config.yaml
num_hidden_layers: 9
hidden_size: 160
n_experts: 160
experts_per_token: 8
d_expert: 32
d_shared_expert: 256
hidden_act: "silu"
moe_layers: [1, 2, 3, 4, 5, 6, 7, 8]
router_score: "sigmoid"
normalize_top_k: false
routed_scale: 0.707
balance_loss: 0.00214
balance_bias: false
init_std_router: 0.00996
lr_router: 0.000729
num_attention_heads: 5
num_key_value_heads: 5
head_dim: 32
vocab_size: 5779
norm: "layernorm"
norm_place: "pre"
norm_eps: 1e-06
positions: "rope"
rope_theta: 10000.0
rope_fraction: 0.5
qk_norm: false
attn_scale: 0.177
tie_word_embeddings: false
parallel_block: true
init: "trunc"
init_std_qkv: 0.0339
init_std_o: 0.0
init_std_up: 0.0339
init_std_down: 0.0
optimizer: "muon_variant"
learning_rate: 0.00319
weight_decay: 0.14
lr_head: 0.0108
max_grad_norm: 1.0
warmup_steps: 200
schedule: "cos"
final_lr_fraction: 0.1
batch_tokens: 65536
max_seq_len: 512
doc_mask: true
train_tokens: 263200000
max_steps: 4017
dataset: "wikipedia_en"
Below are experts of layer 4 (counted from 0) of a mixture-of-experts language model. Rows are named router (the router's row for the expert), down (a neuron's output weights, with its number) and show model dimensions 0-159. Each number is 200 + 30 x the weight over its row's rms, rounded and kept within 0 to 999.
After each expert's rows: a language model's description of what the expert responds to. This comes from a sample of Wikipedia text that the model never trained on.

# expert 29
router,251,205,179,175,186,229,182,184,253,208,177,183,225,205,193,194,137,191,170,272,192,191,228,222,192,211,202,202,205,174,207,189,199,202,237,174,216,183,182,208,234,182,183,156,198,210,188,203,256,142,213,240,178,204,188,219,189,204,221,185,231,171,186,173,220,186,229,152,184,230,177,241,134,209,213,190,176,227,175,167,224,209,145,186,178,192,162,198,206,182,224,216,187,238,199,245,169,199,193,209,110,199,175,224,208,184,218,181,221,211,217,181,262,288,217,183,185,194,222,213,271,190,203,220,176,192,196,172,174,237,223,224,109,229,203,221,182,210,232,218,187,185,230,219,207,137,165,114,183,195,269,249,177,216,211,175,138,243,205,215
down3,173,252,199,217,214,223,180,202,180,156,198,165,215,104,220,199,214,234,158,156,200,189,180,220,144,234,236,168,169,174,197,206,173,157,188,238,219,142,223,144,207,221,193,230,162,181,153,170,142,189,235,239,237,215,197,220,201,174,224,202,262,244,231,171,148,189,201,157,297,215,174,159,291,233,187,189,185,146,220,186,209,210,180,224,179,200,178,220,215,192,210,214,209,208,130,220,260,227,212,253,212,174,230,178,184,219,191,212,221,193,187,236,202,193,167,212,201,181,249,186,187,222,214,175,198,192,195,244,175,201,167,245,190,227,176,238,233,200,172,184,180,217,175,155,201,217,236,234,219,211,182,222,194,203,199,195,176,213,206,171
It responds to: Year digits

# expert 50
router,207,176,229,147,260,189,202,144,209,213,218,160,229,199,256,189,178,258,169,201,169,235,182,184,194,198,297,202,213,243,231,176,153,188,166,209,162,155,167,208,159,163,215,174,198,183,187,185,228,192,194,249,231,190,215,218,245,137,178,194,178,201,213,163,181,174,204,155,236,209,176,183,204,207,260,195,170,204,201,171,262,192,209,168,228,215,224,193,128,221,193,197,180,154,164,185,218,166,207,176,223,171,188,205,193,148,157,224,218,219,197,198,229,179,184,232,228,218,171,231,189,207,160,262,206,195,201,221,255,230,208,192,165,166,199,183,229,215,177,186,208,224,207,209,207,234,223,156,207,156,186,272,204,234,294,221,200,191,193,228
down3,157,182,150,207,146,238,210,255,177,183,228,237,210,218,159,225,164,243,187,200,206,179,237,213,240,195,254,203,191,149,218,189,232,218,174,183,258,212,164,177,182,197,238,172,185,208,198,154,134,208,195,217,237,203,174,210,239,218,198,217,259,238,189,244,132,237,235,206,209,230,179,182,256,164,171,154,218,196,208,159,189,182,238,215,182,223,183,201,130,156,227,229,209,192,212,179,205,192,202,214,211,202,231,157,224,249,188,215,230,154,212,212,229,176,189,207,193,199,221,223,194,214,216,207,217,163,202,176,221,198,142,133,209,221,188,174,189,142,236,247,161,187,162,176,130,180,262,221,258,203,162,211,197,202,158,241,203,177,199,200
It responds to: Month names and perch

# expert 55
router,218,211,193,210,192,186,174,196,305,143,201,145,279,198,211,210,192,194,219,236,223,192,218,179,178,193,183,200,187,214,167,221,199,202,204,189,145,216,191,205,181,193,168,182,185,176,181,247,176,228,220,227,220,137,250,219,281,195,223,170,205,127,225,232,180,243,157,199,239,199,218,221,196,210,168,210,236,196,147,186,212,200,166,199,230,200,160,223,224,225,232,203,216,205,200,196,230,222,184,154,178,182,164,187,174,211,186,206,190,166,135,221,173,224,155,222,215,216,228,217,185,207,182,173,209,201,215,152,206,158,243,246,140,187,188,206,255,231,203,145,197,240,184,211,189,265,215,176,198,217,239,238,121,252,208,165,176,197,208,203
down0,185,224,223,212,205,203,260,232,196,209,210,173,236,179,201,190,184,183,192,199,209,222,167,208,222,241,194,265,224,211,203,204,244,214,156,177,187,167,173,185,154,219,192,211,247,167,198,174,200,222,231,195,159,179,146,176,208,165,178,166,222,189,185,207,185,206,169,195,212,237,206,161,177,188,214,173,173,212,200,240,195,240,169,220,157,247,251,288,161,232,213,202,156,208,176,184,211,146,168,219,228,215,231,188,162,170,196,145,154,203,170,166,191,157,220,235,185,205,203,198,199,182,183,253,158,163,245,218,179,178,161,228,202,237,160,272,250,202,208,210,183,213,219,206,221,141,215,201,289,253,170,251,277,214,208,184,197,185,173,179
It responds to: Verb and noun stems

# expert 21
router,193,197,190,186,184,166,202,221,290,200,170,210,263,210,256,215,192,251,203,246,203,141,159,243,188,220,185,167,214,192,189,155,183,222,203,180,168,201,164,229,178,168,181,196,218,184,182,212,225,198,243,205,224,194,187,182,263,216,245,132,180,174,243,146,165,237,203,217,222,198,181,186,203,186,235,206,246,208,201,204,179,196,126,174,251,214,201,189,171,224,205,196,211,223,201,207,173,207,226,135,194,189,197,201,179,203,197,175,149,240,190,215,199,158,129,201,185,214,216,220,183,185,191,195,212,203,230,204,271,145,192,225,171,202,183,214,238,212,165,191,193,205,251,187,283,258,228,143,154,215,255,199,216,236,163,231,160,199,218,212
down3,203,181,188,233,145,264,179,177,222,214,278,221,168,194,232,166,173,195,169,225,174,215,213,190,225,198,174,236,189,177,167,177,189,166,200,189,181,243,176,230,242,199,233,198,229,185,214,263,161,211,207,193,207,148,176,199,187,186,248,171,229,146,191,203,219,179,186,234,204,156,239,204,182,160,210,185,240,129,174,211,156,245,200,166,208,209,217,192,210,195,206,194,166,228,233,231,243,170,180,208,158,188,196,227,209,179,203,246,197,154,181,205,164,219,218,216,130,182,239,206,221,157,249,143,257,164,200,190,210,171,147,247,247,254,165,245,217,214,214,232,193,180,199,212,187,174,193,236,203,187,202,156,242,197,243,154,225,243,206,145
It responds to: Verb/noun stem pieces

# expert 51
router,253,191,210,296,160,152,193,173,196,176,146,171,224,196,166,204,162,234,188,273,151,154,213,151,216,200,247,166,214,149,232,204,202,222,190,159,154,191,250,159,172,217,143,211,163,163,239,204,300,199,202,250,161,223,215,244,170,215,221,207,212,207,173,217,188,165,241,155,205,199,178,179,208,152,258,260,188,214,215,177,208,230,208,171,226,226,189,168,192,168,220,241,212,199,276,178,209,198,206,178,235,220,182,222,166,161,251,190,212,204,212,235,176,189,195,203,193,173,156,193,191,174,211,194,175,168,195,195,226,190,241,241,203,201,211,191,232,174,196,163,195,204,222,200,216,172,196,153,201,159,205,202,199,199,221,170,189,211,190,223
down3,214,254,216,192,221,197,177,157,169,162,225,200,141,189,232,207,188,200,213,192,225,291,222,183,180,214,211,218,212,142,230,186,213,175,184,195,247,185,210,199,238,208,216,148,218,155,227,221,155,220,192,201,219,181,211,215,217,204,187,189,174,141,224,243,199,202,178,180,230,173,223,198,212,205,218,165,227,247,271,185,197,242,160,179,208,159,212,236,201,245,180,186,226,167,227,181,198,166,236,179,175,193,212,173,224,216,216,228,198,246,220,185,205,173,208,113,237,151,163,134,152,207,155,218,195,146,221,244,193,231,173,201,156,217,217,263,141,185,224,201,198,246,163,161,204,187,233,226,181,185,180,149,174,203,208,228,203,252,198,247
It responds to: Music and film terms

# expert 18
router,209,156,181,215,201,133,166,171,183,238,160,201,250,225,232,215,179,224,223,316,194,145,154,244,201,245,192,194,176,235,188,200,193,186,194,178,167,167,216,235,198,198,181,144,232,161,151,231,177,206,225,237,176,208,201,225,252,216,203,136,193,147,249,213,181,201,227,188,208,165,226,188,216,209,252,184,188,194,193,178,218,225,186,171,246,229,218,157,191,177,199,155,167,209,195,242,192,170,212,141,217,193,180,204,222,222,224,191,206,187,185,226,216,209,186,177,152,152,200,198,185,244,202,190,168,242,208,262,228,196,191,256,157,127,195,170,241,176,197,179,187,195,205,227,235,195,203,182,188,217,229,218,158,200,200,250,177,260,221,225
down3,168,248,213,224,222,205,225,238,183,230,171,229,159,233,209,196,187,193,117,190,211,232,177,211,204,194,213,170,229,151,189,208,220,245,210,208,252,177,193,231,191,220,210,195,210,201,223,204,224,230,219,218,249,225,189,253,186,174,181,213,170,177,178,208,173,175,174,183,213,197,124,193,180,232,228,159,191,170,225,140,225,205,232,198,207,247,159,216,180,222,207,190,249,200,202,165,243,200,224,180,215,196,211,186,208,172,149,186,251,207,207,190,169,200,192,221,178,226,224,181,180,175,161,209,260,172,243,219,185,222,122,143,235,196,162,191,242,194,229,191,247,197,152,211,166,136,227,180,223,91,260,236,242,196,210,220,196,172,176,176
It responds to: Word-final pieces, people nouns

# expert 40
router,147,256,168,204,249,146,210,172,163,175,242,188,239,226,245,201,179,216,201,229,205,211,218,213,180,183,207,231,159,179,219,188,134,193,217,208,166,202,174,188,207,193,167,222,236,214,249,227,179,144,166,253,211,200,190,198,183,188,170,208,185,196,194,128,163,207,179,160,199,269,208,246,199,190,233,254,233,234,192,189,209,174,181,220,253,176,233,204,159,207,159,208,267,164,161,187,236,207,178,194,156,196,152,219,241,171,150,278,186,177,209,146,188,202,175,183,245,170,249,217,224,183,206,202,183,181,178,209,222,175,209,229,200,192,213,198,217,235,182,188,189,169,182,189,198,215,193,232,200,159,200,203,137,250,237,276,182,231,222,220
down0,199,208,195,214,170,193,171,206,244,212,182,180,208,205,163,265,185,156,242,199,202,206,171,184,158,236,144,173,213,198,176,231,136,217,218,187,145,196,184,215,181,174,160,184,168,184,201,209,215,215,188,222,209,187,155,239,163,190,240,273,193,194,209,195,165,252,219,235,217,208,223,160,176,167,158,243,212,237,160,191,213,217,204,186,277,251,219,231,159,159,210,174,229,198,225,197,231,198,244,182,223,233,205,260,195,143,250,192,267,179,221,229,151,199,221,201,218,196,222,175,211,187,183,202,194,190,242,208,171,211,177,201,102,235,168,168,222,197,234,224,223,201,212,251,210,196,224,234,180,171,194,207,188,210,196,193,217,109,186,159
It responds to: Geography and transport words

# expert 2
router,193,241,196,160,176,224,213,111,228,228,129,194,184,189,221,208,204,200,205,234,198,218,260,208,222,181,226,185,176,251,213,206,202,189,219,208,153,143,195,194,195,183,223,210,168,143,217,179,223,186,225,175,257,173,178,193,236,180,154,199,169,207,237,212,208,193,244,176,212,222,185,282,211,176,216,224,252,232,256,180,257,230,185,214,216,195,177,238,153,234,161,223,197,222,192,188,224,237,165,211,181,161,151,227,227,188,157,216,140,195,172,208,186,181,228,150,235,173,192,203,210,217,202,252,181,172,176,217,207,188,230,185,180,189,158,251,268,243,182,244,172,215,213,151,196,176,223,152,178,165,178,191,180,237,225,212,185,249,211,189
down0,164,234,198,250,152,169,192,230,175,215,252,249,205,192,143,203,169,171,94,234,206,208,257,138,180,193,227,183,235,208,135,189,173,263,244,221,179,244,222,233,152,168,216,213,202,177,203,224,210,184,225,195,197,187,170,184,197,239,217,239,200,225,234,132,221,170,187,220,205,165,179,200,177,191,189,202,239,226,153,150,213,247,215,190,184,199,236,192,179,243,170,225,170,204,188,198,158,200,181,179,192,208,236,234,209,187,202,142,208,229,201,188,243,187,215,166,180,193,153,196,151,209,201,194,188,191,223,189,240,215,192,198,223,170,201,179,168,192,221,268,234,196,230,153,219,260,242,191,185,214,197,217,249,200,177,181,167,248,157,206
It responds to: Inner word-piece letters

# expert 23
router,198,187,161,209,188,193,240,173,236,163,169,171,260,169,248,226,222,242,189,252,146,143,203,191,206,206,227,188,208,216,213,179,173,236,213,201,170,185,199,153,202,179,195,193,218,212,200,269,203,163,162,156,185,133,212,207,170,221,215,205,219,169,210,207,237,206,184,216,216,211,224,201,184,211,211,169,206,236,241,227,237,181,153,173,219,188,191,146,222,211,229,190,207,256,219,236,211,185,214,174,219,188,179,225,237,234,214,208,205,229,156,222,274,194,231,182,190,198,208,172,189,190,148,226,153,210,205,208,179,173,212,191,156,199,161,137,178,226,217,211,134,247,174,236,189,247,185,218,230,190,196,229,219,234,138,207,99,272,220,183
down3,214,162,239,211,208,182,253,229,243,145,172,197,199,206,228,132,184,227,177,152,203,215,183,191,247,275,147,144,183,214,183,156,275,193,179,149,217,197,215,238,220,235,230,193,239,175,202,203,214,213,170,229,250,178,177,162,269,214,227,192,216,222,220,187,210,224,213,185,183,183,196,225,225,191,174,151,187,138,217,279,193,175,170,189,221,212,190,238,209,190,156,209,171,182,121,191,177,192,250,181,162,221,197,205,187,218,200,200,198,254,237,216,219,182,189,212,231,192,208,128,219,205,134,187,185,167,220,220,221,221,218,178,245,182,232,216,140,175,214,222,181,198,163,176,196,183,203,215,203,215,169,216,226,154,200,166,200,242,219,198
It responds to: Digits after first digit